config.toml
d_shared_expert = 64
balance_bias = false
norm_eps = 1e-06
optimizer = "muon_variant"
max_seq_len = 1024
dataset = "wikipedia_en"
Below are experts of layer 15 (counted from 0) of a mixture-of-experts language model. Rows are named router (the router's row for the expert), gate (a neuron's input weights, with its number), up (a neuron's input weights, with its number), down (a neuron's output weights, with its number) and show model dimensions 256-319. Each number is 500 + 50 x the weight over its row's rms, rounded and kept within 0 to 999. Numbers have three digits each.
After each expert's rows: "gets" lists some tokens that make up at least twice as much of what it gets as of all text; "comes after" lists some tokens at least twice as common just before its tokens as in all text. This comes from a sample of Wikipedia text that the model never trained on. Tokens count by the router's weight.

# expert 9
router:581507531519503509465441529462437474460468532552603496533475535540460554484461557521483512502603519474602538498376518569569477590537423516533526559547514510493513449490622454497535436500503460
gate0:508488488553559531584518448403573433478521477572471454515522504515475569512533510513484549537488506573546452522403507460472559468518460439468531422571472488498463470611433512481455464544602522
up0:441462476497401566546540483528504415508549527441485452396475601447512497438505519483591497490511540539462535489474492436533534528459455543559403594471405405557542479478503452445557521465494506
down0:490433448499443580507464438570539603503450482515539503502533483423347511514576525481460410554516464494444488530504465498384487539524546440517447551436459437525453500474407629469500550499435502
gets: " he", " and", " to", " He", " was", " had"
comes after: ",", ".", " he", " He", " where", " but"

# expert 17
router:487481503450539460479523515534490572561541435463605531526525566531413397553552461480547461524597536501479505514350527540465431452464543538434350453505525548436456521442546593519486461520524527
gate0:523500491455515561513518571459561553494424454523484467582471559614471470583461527459471569485462518418507506487397458450519505550483478493468518568484496433444506495408564530547548444464472506
up0:426496453487460570551473451575547437531473417510551404551481446587443511555581572521446552508445472424451561617488510510543493520481551528553431473467489460489516542457539516458551536499463527
down0:579549506527509536550582495447539502599397509426571478447570526474544434454486445470486475524582491438531499536525442539498468473450601412421526473549535431478461502447493510560575427543482454
gets: ",", " in", " of", " and", " was", " as"
comes after: ",", "s", " to", "ed", " he", " it"

# expert 12
router:490519539534377520609476589482571466374433639515595459464545507493489608465453392493441515478580491456507479534559495478527524552466486444509549513485446501492505525521615457507541422555490423
gate0:488518505475530482529341425442510633483585521451535501541400504467492521458544508548485520408528461565465554464589448572559499460508601453461550499524507505422483474438496432395521468487567464
up0:551514516574563385567532486485577479514423460603420490507544516486427621498542539548644456580507470455547455373514533462417415533481505462432446517566498510556599524490561473519505373483447482
down0:508491519512459513476527473573592487505458438611545486556494474443589551377524414472571489463418463517497563428559543457494565476402520531472465517510499517586538518427501557581518388553494624
gets: "2", "1", "0", "3", "5", "4"
comes after: " ", "1", "0", "2", "3", "4"

# expert 37
router:483476491476460539447547483490571379514460374501473435423493534541602565473476437480472497570606548654571524517508522453567513444452505517515483439436455480430460590497491507510468560488570500
gate0:505521571580500518474477481461479464491522474507503523470533435485528470513660512590538586468483467390518506507476522537524569568524416551427534500476475470456548625453464449565442526496494496
up0:549503557591485453503508527460472472473508520525425483451582411440504446502645517591519583512469463384473478499486556554499566598518460548509482478456524469440516610439471477565464524553516457
down0:504482553530526514450420480555498566480442551494548546526488484534486502479626500524587493412478507528496445450636517538519508502412522515542510576466513530403590519485482427500457593494497489
gets: " (", " ", "1", "–", "0", "9"
comes after: "1", "2", "9", "0", " |", "6"

# expert 18
router:581513561441503577522452558456514400433552426628521509388354478552514502495536606470520521476545533454411514501486543446494561464511477477489551507533503505514477567541558471489506527545468474
gate0:537483512441442487536482539490564540421491521515565525515422517620615506549487489437487469496564565537419496511484561494470546487570504435442454481565574570385379491519495563436480437487426530
up0:417487528452412466475573439513507475467569483501504510387482505501443483496571427518507441497548583508465484557441498528568545493492409431526542443618511509490449516498458520472549465470592446
down0:572495392472451471491577446475535473407577501546572538484467500501533534490480558503503474490456535514500534495502543484537480483630459482439431433605472464593474486418511463501410434460447423
gets: "1", "2", "9", "8", "3", "5"
comes after: " ", "1", "0", "9", "–", "8"

# expert 5
router:549495500583510495485541362522483522509524462458557523460589568511500538455533572458500518575657448472514552419486476441470465443527529490477620440553437465550623468458537555521419449527469467
gate0:483537470508504511439513480439595467615488514533489443508505499516452558493522567419591526508530494431496612529504509545451456538548479475513529572557483503460492427602461492389569423526439513
up0:536493470459461499531518513478422490543577497575390470476458526495529588507590482560455505519532490524522549475469567439510572466520521543457547479492512469503457488509480613461475507487531526
down0:496432485464389474509488472446517480466570566504441511550424586500507557597384501618416407518518547565500413575441554440577523446522557596475506505455415427507441466464554490558424541421493542
gets: " the", "-", ",", " |", ":", "|"
comes after: "\n", " of", " in", " was", " is", " Country"

# expert 15
router:566494519485576485549417448491540564541569505524614527550516498453560526469520498524499516460490477502469502473608377395506457460512443508551527498501466489546489525435440569466490482576431506
gate0:544473531513486495519541558525578549498519419406508566425617490464509536419474538458466535565505546621506492533483554546493559496482403579474435464452492495535425481479407646554474477493482445
up0:494451480460503579494462488507520547540518558590547543486463581551473463532518454489436472459528467466398452405564534461453495436464469533566549485515583459484518503516576513456560500527520518
down0:523543481563488657384442507478556585425582553523575481437432480517566462442557467584479565386456475406508522474421513495428520504408469554505480533492547408464487536483567576492561447466500471
gets: " the", " The", " a", " his", "The", " first"
comes after: " the", " of", "'", " for", " in", " a"

# expert 11
router:445563563481455508522572524503465495426514492546548569418477517519544502444462538540426432422573519455466498430531581451496541495468487494503572490520492427535521522511556479518590508629407444
gate0:504488515507509531523490558465431585553470404526432498497420577538409469430484536474575529495482640435641462571512443662462524436478505377419574506459482483509499485450468455441474554480530528
up0:563533509456504482598580554476585537516495578460560470440557470516608470501500441483443505534559506469514526553535464439490513507601547499596574479500424447423460526537518459531507578455531592
down0:564563508555502505462466407440446390479351452532435463410454545497452495561555445496535543542563465496445504432489437510607572461489480490496502495462519508550506495509540471535433477523558462
gets: "0", "6", "7", "5", "4", "2"
comes after: "1", "0", "9", "2", "8", "7"